From a checkpoint of a small mixture-of-experts model trained on Wikipedia.
Size: 12 layers, width 320, vocabulary 8192, 104M parameters.
Below are experts of layer 6 (counted from 0) of a mixture-of-experts language model. Rows are named router (the router's row for the expert) and show model dimensions 128-191. Each number is 500 + 25 x the weight over its row's rms, rounded and kept within 0 to 999. Numbers have three digits each.
After each expert's rows: a language model's description of what the expert responds to; "mostly gets" lists some tokens that are sent to it at least half of the time. This comes from a sample of Wikipedia text that the model never trained on.

# expert 16
router:542552517475467468498511520506518511491530509519529529499541501504494464501438486493485513513527520523451494478498475543497436468484451488507464497480533501548509534505513456488510481524545477
What it handles: Digits and score words in sports and award results, such as yards, touchdown, points, Won, Nominated, tie, including football game summaries.
mostly gets: " touchdown", " yards", " Nominated", "Outstanding", " thousand", " twenty"

# expert 36
router:523502527491481485491522563491533532517519543533510511491511535501447478449497494566489527506527497533504480492504468532488488501485485486514488452477497492531485507539533507507523490523470461
What it handles: Prepositions following reporting or descriptive verbs, especially quoting reviews or statements, e.g. told Page of, speaking on, wary of, praised.
mostly gets: " told", " praised", " about", " around", " upon", "towards"

# expert 26
router:521529538508494464561511544518507553524493529501495545495548501482464528491407500499490525517490551495519472470492483514492456535485488485518498493484524474521501512517541468501529488511488465
What it handles: Line breaks before headings or paragraphs, table separators |---|, and row labels in election tables like Invalid votes, Percentage, Rejected.
mostly gets: "|---|", " DF", "present", " Succeed", " Chair", " download"

# expert 31
router:554531525473473485529519509495529518511508545527538517494533493514503476470431495524515517513532545524468538483481484526485471493450475464523485470495527491524545533534507488534500489540506488
What it handles: Short vowel or syllable pieces inside words and names, e.g. y-ou in quotes, he-a-th, Je-su, w-or-sening, Phosphoinos-it-ide.
mostly gets: " Died", "fri", "Har", "tri", " Au", " Thi"

# expert 43
router:532524546502477490539510493524505515521515519525497540486526523473473498489439476537525534506490548523452483475496485537483439486477468463492490513462508496535490535529525461548546517539468473
What it handles: Digits inside money, vote and statistics tables (0, 5, 7), plus words like life, Life(boat), lifetime, career and million.
mostly gets: " life", " Life", " million", " Votes", " ±%", " decision"

# expert 45
router:502507519463493499520515503538493485527526544526537514462524576524491454479401462510536544519505552553470510490520500522482515476474477502549515476483495497513524511504487488498486505535493491
What it handles: Pieces of Thai, Devanagari, Korean and other non-Latin scripts, and mid-word syllables of Spanish and Filipino names, such as Flam-en-go, Bongb-ong.
mostly gets: "ง", "า", "ุ", "อ", "ม", "|---|"

# expert 22
router:503517516510478475518502505508504534536511508506509563514503541470467493491475462510531533540481521508449488451487506551508465506493477497516490483471539447541519553527519485532499508510468504
What it handles: National after a country name, as in Spain national team, plus digits, MF and DF in footballer career tables and biographies.
mostly gets: " national", "Personal", " Soviet", " social", " DF", " MF"

# expert 39
router:527540496482495479522508526533504502529530513515564492494525496520474495479459475501494526518532505502480489472488482530500513489487469480504490479493525482532538489491490489530518486521528498
What it handles: Middle digits of years such as 2-0-12 and 1-9-91, adverb ending -ly, and biography verbs like played, went, graduated.
mostly gets: " went", " see", " graduated", " does", " saw", " played"

# expert 11
router:547533548491456499514515500523505494518534513529530551501543512482486503492448485531499544535511533495430464495482462531482450488477496469538415459489535489533509551521484500503554495502482512
What it handles: Tokens right after years or numbers in sports texts, such as league and event names (NRL, Minor Counties, Liga), plus table pipes and spaces.
mostly gets: " inaugura", " Olympics", " sq", " Premier", "#", "International"

# expert 54
router:549509509480448461507498546515508524490506531530509510492522501551460483460485515481534524514526499523467473480498499512484498490522453472487459460467506493504521523525507513496518496554490482
What it handles: Conjunctions and prepositions opening dependent clauses and the words after them, e.g. due to, although, because, if, than, be.
mostly gets: " if", " due", " than", " although", " though", " because"

# expert 53
router:522502499484545486562553530538526494540532498545530537497516548509513478473416467496515529496493555504510492486448470543485504496466461472533493503490494474498522571524522478492500483547462456
What it handles: Middle or final pieces of long or foreign words and names, such as ang in Avangard, out in whereabouts, script in Manuscript.
mostly gets: "Historical", " Christ", "rant", "Azerbaijan", "tempo", " Hispanic"

# expert 29
router:524514502493475511501516520519481542529540506537511504513488519487462503480420515520528532529478520495457489442461469542502470516480462497486496458448507498524514517499515465532555477508473493
What it handles: Word endings and spaces in sports names and statistics tables, such as s in Athletics, Women, Olympics, Apps, and empty table cells.
mostly gets: " Women", " footballer", " Football", " hockey", " Basketball", " athletic"

# expert 57
router:517539516471499492547530516529535516552516521519513550494515513531492483477501477523514532541522514509502471481483463514487487491475484488521497498486485481504509506518535508534498503529509477
What it handles: Modifier words after was, a or is, often stems taking -ly or -ed, such as later, total(ly), rapid(ly), guest, similar, eventually.
mostly gets: " later", " guest", " further", " said", " eventually", " similar"

# expert 13
router:523528513496480482519537504520522513548540510553532498484530548511454466461468454482501498509500523534501516478482486550465492507477455504513481503476517488507534485532535477517527499518532482
What it handles: Word pieces in the middle of names and terms, often after Pa, Co, Cha (Co-at, Pa-th, Cha-un-cey), plus "the" and "of" in geographic articles.
mostly gets: " Holy", "at", " Ban", "pper"

# expert 8
router:505509507495543473530527529531521489515531521553521538471527513510484479488430501536518513511495491545506494451469469510502471500485473486506477521470501493511499522489519483536511513516541476
What it handles: Suffix pieces and endings of common words such as y in accompanying, ed, ies, ible; also available, found, used.
mostly gets: " available", " found", " used", " discovered", " necessary", " required"

# expert 44
router:523542509462498488523537509506533482501512511533518531494540523483450459475446464525508539513504508571458495483505468502473486517483472489531499483470519463512522507478512482503509500506531474
What it handles: Middle or final pieces of split words and compounds, like bitter, Handful, fever, lifeboat, based, related, often in music reviews.
mostly gets: "based", "related", "dimensional", "unk", "year", "issue"

# expert 40
router:538530512478464498524507514508496506538535535529531540521520537485486482478410476497511512510523550512481512453472491537485501513502441492515509477479510452483521506505520495509539499550504462
What it handles: Second pieces of names right after short openings like Pi, Pa, Bo, Ca, such as Pi-ed-mont, Pi-ł-sudski, Lo-rel-ei.
mostly gets: "cker", "left", "zz", "cken", "atter", "tten"

# expert 6
router:521518547477471496511513503501558511531523516501512526495501508494468477478487486546493522515490535519500471503519512562471467526457492457499467475440500470508496495499541460522545486523492482
What it handles: Words after "on" or "Episode" naming networks, media or dates in TV and album articles, e.g. BBC, Network, compact, November.
mostly gets: " floor", " album", "NBC", " Network", " BBC", " occasion"

# expert 46
router:530509544496488497519525542511526509494502529514516533471535515531476480484427489498539519532474576509473488469479495552500506502534470464506499473468503444483550531520500478498543508501499461
What it handles: Middle syllables of foreign, often Romance or Slavic, names and words after short openings, like no-che, Sa-kar-ya, Baia Mar-e.
mostly gets: " home", " Home", "Domin", " Lake", "Mar", " Label"

# expert 35
router:511532493494500473554492553499486525541522518512532531467495503512487486474449491509541544527496611538477495465496482545480500508467494476518485463472552490528529517496541439534495505566526468
What it handles: Syllable pieces inside Chinese and other East Asian personal and place names, such as Kai in Chiang Kai-shek, Yaoting, Peijun, Taiwan.
mostly gets: " Chinese", " Hong", " Yu", " Ji", " Japanese", " China"

# expert 24
router:533507509490504497508502513513517508547493522519519508500569500531472467474469485493499494526490539515457496477464511505466460496461474491536495468473511488512540527485502457511508509513492469
What it handles: Early pieces of foreign place names and technical words, often after accented letters, e.g. Gü|n|ther, Ge|o|centric, Bor|deaux, hydro.
mostly gets: " Av", " Comm", " Sh", "hydr", " hydro", " Cy"

# expert 5
router:554527527473495499505518547513524505494522521523514517466536519530498500471469515528499520519556585512491481485487482502501452510494493490498478442466508469498503535507539481483530460510524458
What it handles: Line breaks, pipes and periods ending table rows or sentences, heading equals signs, and sentence-opening clause words like If, Although, While, Since.
mostly gets: "=", " Although", " If", "While", "\".", ".\""

# expert 23
router:506516532483494462512501513511527499526527522525493491487509509527494491456482499518507539493526519514475479470462474545475490464503508459482437514459506500506544521516508494523527492533525502
What it handles: Words in biographical narrative about deaths, arrests and punishment, such as after in died after, to in sentenced to, Despite, suffered.
mostly gets: " died", " After", "After", "Despite", " alleged", "Follow"

# expert 38
router:516540516487478491525494497512517499545513508538525530508523516476461489504428464520495508528512589522461491478468483524478466510449470447521476485473521474524514527522548419523520470526501487
What it handles: Single capital letters and pairs inside abbreviations, often in parentheses: FCC, FDA, NCN, U.S., plus digits within years.
mostly gets: "CC", "IC", "FL", " MA", "Y", " NY"

# expert 51
router:549547510482495456512497531529497502496537514505533537500534512529494480492516487540534533517505496509481505463489497510464494511480481474548467472472551510507506538482537492511495479519508515
What it handles: Coordinating and contrasting connectives in lists and clauses, mainly and, commas, or, but, although, yet, ampersands.
mostly gets: " and", " but", " or", " although", " &", " yet"

# expert 52
router:508555535482498471546521521528551507521535523511536522490534512511460482498461467507496521498517551514492486476497497526497478502454444489540466465486508511549526534499519479514506530560512488
What it handles: The al ending of adjectives like intellectual, mutual, contextual, and periods, commas and digits in citations with Journal, ISBN, Press.
mostly gets: " Journal", " Soviet", " Alan", " visual", " Civil", " physical"

# expert 49
router:528497510484456509541512520529470500541517511500521523509510503513453477494490456518511520512499549532499515504472478512481502506461438484474504475487507478532521500542508473531533508554510504
What it handles: Mostly "the", plus endings of place and personal names like Twick-en-ham, Uzbe-ki-stan, McLar-en, Whel-en, often in sports or election tables.
mostly gets: " Born", " Wal", "cken", "English", " Bow", " Dutch"

# expert 20
router:523573520480487502500531505525495515539525509525517530472513546498481464484451464511513518530522558523446491473488497522481488504451491495511469502454503465476543528507519473535520479517542452
What it handles: Digits in chart names like Hot 100, music genre words such as jazz, hip, Heavy, plus line breaks and taxonomy word pieces.
mostly gets: " jazz", " hip", "ropical", " Hot", " micro", " slow"

# expert 12
router:512493539473484483534521504518508523522536496539519553485516513502465498521446473523530533525513547517474467497506486525498460511482480464507513483489522468501511511528503448531539473518502485
What it handles: Mid-word pieces of club and player names plus competition words in football results and season articles, e.g. Thist|le, away, loan, place.
mostly gets: " DF", " Ad", "final", " pm", " birth", "🔨"

# expert 37
router:493561534493480482500515512535516513534488526521531520501526499511488452454477487520514534505524510530476510471476452524489455492508485490503498491496503471525508492512497491512506494515540493
What it handles: Quantifiers and companion words such as many, several, some, other, along, plus "with" in census phrases like "children living with them".
mostly gets: " many", " several", " some", " few", " involved", " various"

# expert 0
router:511513508474500478547505508484481543513526501511524520493527509492455465506429470523500513527509560567469504498529471527469467493469468450506497475464524462527541539550482471513533486549545471
What it handles: Word pieces inside names and labels in sports tables and infobox fields, e.g. Mot|to, T|cha|ikovsky, D|mit|riy, team codes and pipes.
mostly gets: "inomial", " Dar", " GK", " Pld", " GF", "|---|"

# expert 42
router:533543527484503493535507527498514544515507526506504575473531498524471474458464484530506529532529538497493501470501512549468500505441479486547456488476504489484525524542535495539499486554519487
What it handles: Commas after city or personal names, musical key words like major and minor, and pieces in citations, e.g. Oxford, Boston, C minor.
mostly gets: " Cambridge", " minor", " Diego", " ISBN", " Antonio", " Atlanta"

# expert 9
router:501506534479489494517536544500529524523516512502518519473522501512493474446471477563514520506490531503486478484484497517456482523461483479498468486471501468509516551492534466509485484521512462
What it handles: Mid-word pieces and abstract nouns in general prose, often split words, such as gen-oc-ide, ingred-ient-s, character, subject, theme.
mostly gets: " self", " character", " subject", " word", " interact", " environment"

# expert 33
router:494496489480479494488485504518491519503518505509515557495510484500473495464385498511506513517495588489482482438493505535491490490508465500521492492498499477516527544485521500511526503524511468
What it handles: Pieces inside Slavic, Scandinavian and other foreign names and places, such as -ov, -kov, -ović, -lin, -sson, plus given names like Scott.
mostly gets: " Scott", "ić", "kov", "ović", " Adam", " Ryan"

# expert 32
router:530534492505498489550501531501521542515508522537526517482519511528463484504498487525511537515518552555455516478499490543504453474448481463499489476490520470500532539505516444531517491563535477
What it handles: The and the, especially at sentence start, plus mid-word pieces of names and places like Phitsanulok, Carolina, Stephen.
mostly gets: " Carolina", " Stephen", " The", "word", "The", " Robert"

# expert 48
router:511526516492500465513493536513522519520521517489522542469532508508504518459475478525522534549504525524479484464495495546491485484486501478541460480492529490482521539542527451553513511521495516
What it handles: Full stops, line breaks and clause connectors ending biographical sentences, e.g. periods after names, However, but, and, closing quotes.
mostly gets: "\".", ".\"", ").", " However", ".", " but"

# expert 19
router:493504539488497502506530526502526502542525514554493526493531553468469455476451464532514517525493533541494476455500511520482486515479487497491498517464500463508520520489533494532539479521514487
What it handles: Word stems and middle pieces that take suffixes, as in gra-vit-ation, Citation, sym-metric, cho-pp-ed, and verbs like app, watch, check.
mostly gets: " app", " watch", " App", " Insecta", " Short", " check"

# expert 30
router:535517515453465485531489554536540530536502517541525510475491515525442501505460484549544546510509528499507504448478479521457472515476489493510453468446546487520508487500541470493513481539513481
What it handles: Words in etymology and census sections, such as derived from, named after, refer, have, and year digits in population tables.
mostly gets: " have", " refer", " Latin", " word", " Mean", " describ"

# expert 62
router:508515546443512492542531548499557518517517513516516501464513504486461482483443513531510526494475526542496480485481492516460492513476474462478475504498495485524503519467564480504499487501478469
What it handles: Reporting verbs such as said, announced, told, stated, tweeted, plus digits and pipe separators in tables of times, dates and ISBNs.
mostly gets: " announced", " reported", " told", " tell", " said", " saying"

# expert 50
router:490505519493516487537517517524521493502550534503520522501534516508471481503402475489530521509476526536490487441467465530480469523500494510513505503504531473534498518492516504525524488495500488
What it handles: Vowel-consonant pieces such as or, al, ar, de inside words, especially foreign names and terms: Voivodeship, Belchior, Caernarfon, Behavior.
mostly gets: "Scientific", " mater", "ologist", "vec", "kel", "ș"

# expert 63
router:504503526510468471532513493539557537513534512496534530475529516498475461464466452498510537516486504514473496483512488523480476525498501474510505485469500468505493531497506449509499476490526482
What it handles: Possessive or plural s after apostrophes and word stems, as in Catherine's, socialites, darts, plus pieces like -ens in comprehensive and year.
mostly gets: "year", " own", "Mar", " percent", "whose", " years"

# expert 2
router:512502524494465479506514526516518500533501533527512526510528505519462500506471513533521542499513527524474516489482527515467448511494467480498484486450546464522501528530511502542570475515501473
What it handles: Tokens in music, TV and radio release sections, like FM, broadcast, Digital download, CBS, plus punctuation, prepositions and release dates.
mostly gets: "FM", " broadcast", " Platinum", " download", " Radio", "TV"

# expert 56
router:513521538479489482542505494532508523523519513531497559471507495498467463467476452536538541549503511520500487483472480511485469491465459468536445492489520470517531528528543483524513480499476466
What it handles: Nouns and adjectives right after the, a or his: local, neighboring, member, official, resistance, founder, main.
mostly gets: " local", " enemy", " sister", " official", " friends", " member"

# expert 17
router:520528506506517488536511529506498525546549511531524514500500569489474492450477487501554538510497545522463505471488479549500490483490495504523473457471527486528523521515488484521523517525478455
What it handles: Prepositions and nouns in athlete biographies and infobox lines, such as of in Location of, at the Summer Paralympics, footballer, hockey, team.
mostly gets: " hockey", " footballer", " cricket", " Championships", " School", " Representatives"

# expert 59
router:552537508460500460514503505529514517506524529534534526468507533490469484496481489527533520489485515556494482441496472497482449506498487499539502493491520492503497520531516525525526486486513499
What it handles: Words introducing examples or lists, such as including, such as, include, especially, of, colons after labels, plus or in Sponsored.
mostly gets: " including", " include", "|---|---|---|", " such", " includes", " included"

# expert 25
router:510547509442445470515531522519524524516516520535522537476535524527482458460463487537507521520528541490457465493477486536488495483458461467530485511471508485488557529502519496526532465537489437
What it handles: Pieces of Greek, Latin, Thai or foreign words and names, e.g. Er-os, Di-os-corides, al-cy-on, an-eu-rysms; also first names and "al.".
mostly gets: " Phyl", " Ak", " auto", " Jason", " Gary", "Nigeria"

# expert 14
router:510513527485479485518526512527502510504551516522515562481533567485470451481459488500528506501476502542466474477491485524494470551498475503530497495459530446534512512509550495514524479510503496
What it handles: Titles and agent-noun pieces like President, Director, Committee, -ctor, -ator, -man, often in government, military or organizational text.
mostly gets: " President", " Director", " company", " Committee", " director", " president"

# expert 3
router:519519554496485481512511524489495509530507531525515503474510536533450464460487486544510513521499519547500479492465489506494485507456501505504470461485529480508512496510492525551540492499494478
What it handles: Prepositions and articles in place phrases, mostly of, the, in, at and colons after field labels, as in Gulf of, Family:, Running time:.
mostly gets: " inside", " entire", " outside", " near", " within", " throughout"

# expert 28
router:518533533489482503527509513522496528548506500510510563492493523477479499495457469514519508516480536500447444490508507528483461509488467496511500466476516463532543515519504474522505488529530506
What it handles: Cells in sports results and squad tables, such as FW, MF, country codes like SUI and SWE, years, and team names.
mostly gets: " FW", " MF", " Genre", " competed", " SUI", " AUT"

# expert 41
router:519570541468492490520509532515520509529503533506500530481495499538484481486451465522537519518508537511502492458480499548480490490491497477536458483473519475507498536508550475506541480504516466
What it handles: Opening quotation marks and words about titles or language, such as song, single, track, word, translation, mostly in music album and song articles.
mostly gets: " song", " \"", " word", "featuring", " etc", " translation"

# expert 21
router:507516521479463468520530515546532528520511490515539539491512529489454475485467507519502518521507510517473493494482470490491491513463465463489453501481532442520515501505533526505523481515487481
What it handles: First pieces of content words after a or the, mostly business and conservation vocabulary, such as end(owment), end(angered), contract, price, sustain(ability).
mostly gets: " end", "fund", " contract", " divers", " access", " price"

# expert 15
router:537512517500477478530500545531543532541526505522548514491512522510474490476458473498511525521536568481475511495468461527495470527502484479507487500486529459518528531498507450527547462501498502
What it handles: Line breaks, table pipes and digits at line starts in sports and career lists, plus sentence-opening He, In, Died, Member.
mostly gets: " Died", " addition", "Member", " helped", "He", " Cinematography"

# expert 18
router:543508513495494485514517502509513535517516538518529540492531516484476494473416490508514526526504553512465498498507498530500503497473440463505481467480504462491559568493501455494549497525521470
What it handles: Table pipes, numbers, and pieces of foreign athlete or place names in sports results tables, e.g. H|ü|seynov, Thi|ru|vananthapuram, Young Boy|s.
mostly gets: " UEFA", "⁄", " DF", "UR", "----", " SUI"

# expert 60
router:511523546499480477524489503516495504528554517520499514505554525514470480490491444498543529538511534536447496490476497543499506492486493516540485477495558459523568511510504495514478456508518489
What it handles: Quantifier and time words like all, every, early, late, plus spaces before numbers and U.S. abbreviation pieces, e.g. No. 38.
mostly gets: " entire", " every", " early", " everything", " Many", "Early"

# expert 1
router:547544512448498481522509532482510513515523510523510515483518513500496499472462483548517526541502568513477487503486481523493498536471497463516503445469521484531494508481540472512501496547546477
What it handles: Line breaks and section-heading marks ending a sentence or entry, especially character-list names with Japanese glosses; also quote marks and ").".
mostly gets: ".\"", "\".", "$$", " Occupation", ").", "==="

# expert 4
router:538533496490488475540494512518523530524511539501512557484528569518487481489484475529554532511516569533497483430504472526494504486474494482521482447452506502501511498523540409515505524542486463
What it handles: Hyphens, line breaks and == heading marks in infobox lists and taxonomy entries, plus the k in Turkic and Mamluk, and ibn, Shah, Khan.
mostly gets: " ibn", " ==", " Shah"

# expert 7
router:536545515462485468530497503495501479537531491517495555494537541503466472470480474523505508506513538576487480490497497500493494490460508463525484477486510474538493509514502450520483486500552514
What it handles: Military words (Battalion, Infantry, Army, War), Roman numerals like World War I or Volume XXXVI, and the leading digits of years.
mostly gets: " Battalion", " D", " Infantry", " V", " battalion", " War"

# expert 47
router:497530524497473489509503502498487514522503497517507527469541502534482460497444485535523515539499554520451489493495510515455478498476499506504472500465532472546534526502496486521527481500502503
What it handles: Short syllable pieces starting a word's remainder after its first piece, such as mi in commissar and pantomime, re in aggregate, vin in vinyl.
mostly gets: " COVID", " vi", " income", "Se", " medalist", " risk"

# expert 58
router:529532523500526474526512497517532521517515513499521536477514505498486485469450461504523529523475522527502468473465480526484481503488487486541498468465537471520508512517507465570512508517486474
What it handles: Endings and connecting words inside foreign names and titles, like di, da, del, -dia, -née, and International, Festival, Memorial.
mostly gets: " International", " del", "ional", "ย", " international", " Historic"

# expert 34
router:512524528478455434535538523516527499501521511493525542484512513530497482488436459554508505521498500543478449484467491503482448508492493472489485499485510500516507516512557489529549467529484450
What it handles: Word-ending pieces such as -s, -ation, -ion, -dom, -y, plus office in Political offices succession boxes, and died, death, health.
mostly gets: " office", " died", " Succeed", " Preced", " death", " effects"

# expert 27
router:549538490491463466519500508522503531512552520492487510474529516488529483482443479534507508512482526527482487460480481514479481524458466478504474504457491474503476528519563460512505462509510472
What it handles: Pipes and dashes in wiki table headers like Candidate | Votes, plus noun suffixes such as -ation, -ity, -ment, plural s.
mostly gets: "---|---|---|---|", "|---|---|---|", " majority", "ation", " Opposition", " treatment"

# expert 55
router:539529502490492495492527510504495522522520480518495525510504506485497444484476495550497512513497515527465498468488478525493469489488474471486461476466509472526530530515564460551511494479529474
What it handles: Table pipes, closing parentheses and line breaks in sports squads and election tables, plus suffix pieces like host-age-s, short-age, proportion-al.
mostly gets: " basketball", " human", " large", " Human", " solid", " touchdown"

# expert 61
router:525498532491492493510498526524539496531526541529532504502504513470484467456488466518520547544527530516480485480496483524491465482489457456532487460485492476541522514475514497504524478513495488
What it handles: Line breaks and list dashes in film cast and credit lists, plus credit words like directed, starring, vocals, Produced, Singles, Production company.
mostly gets: " directed", " vocals", " wrote", " starring", " guest", " Written"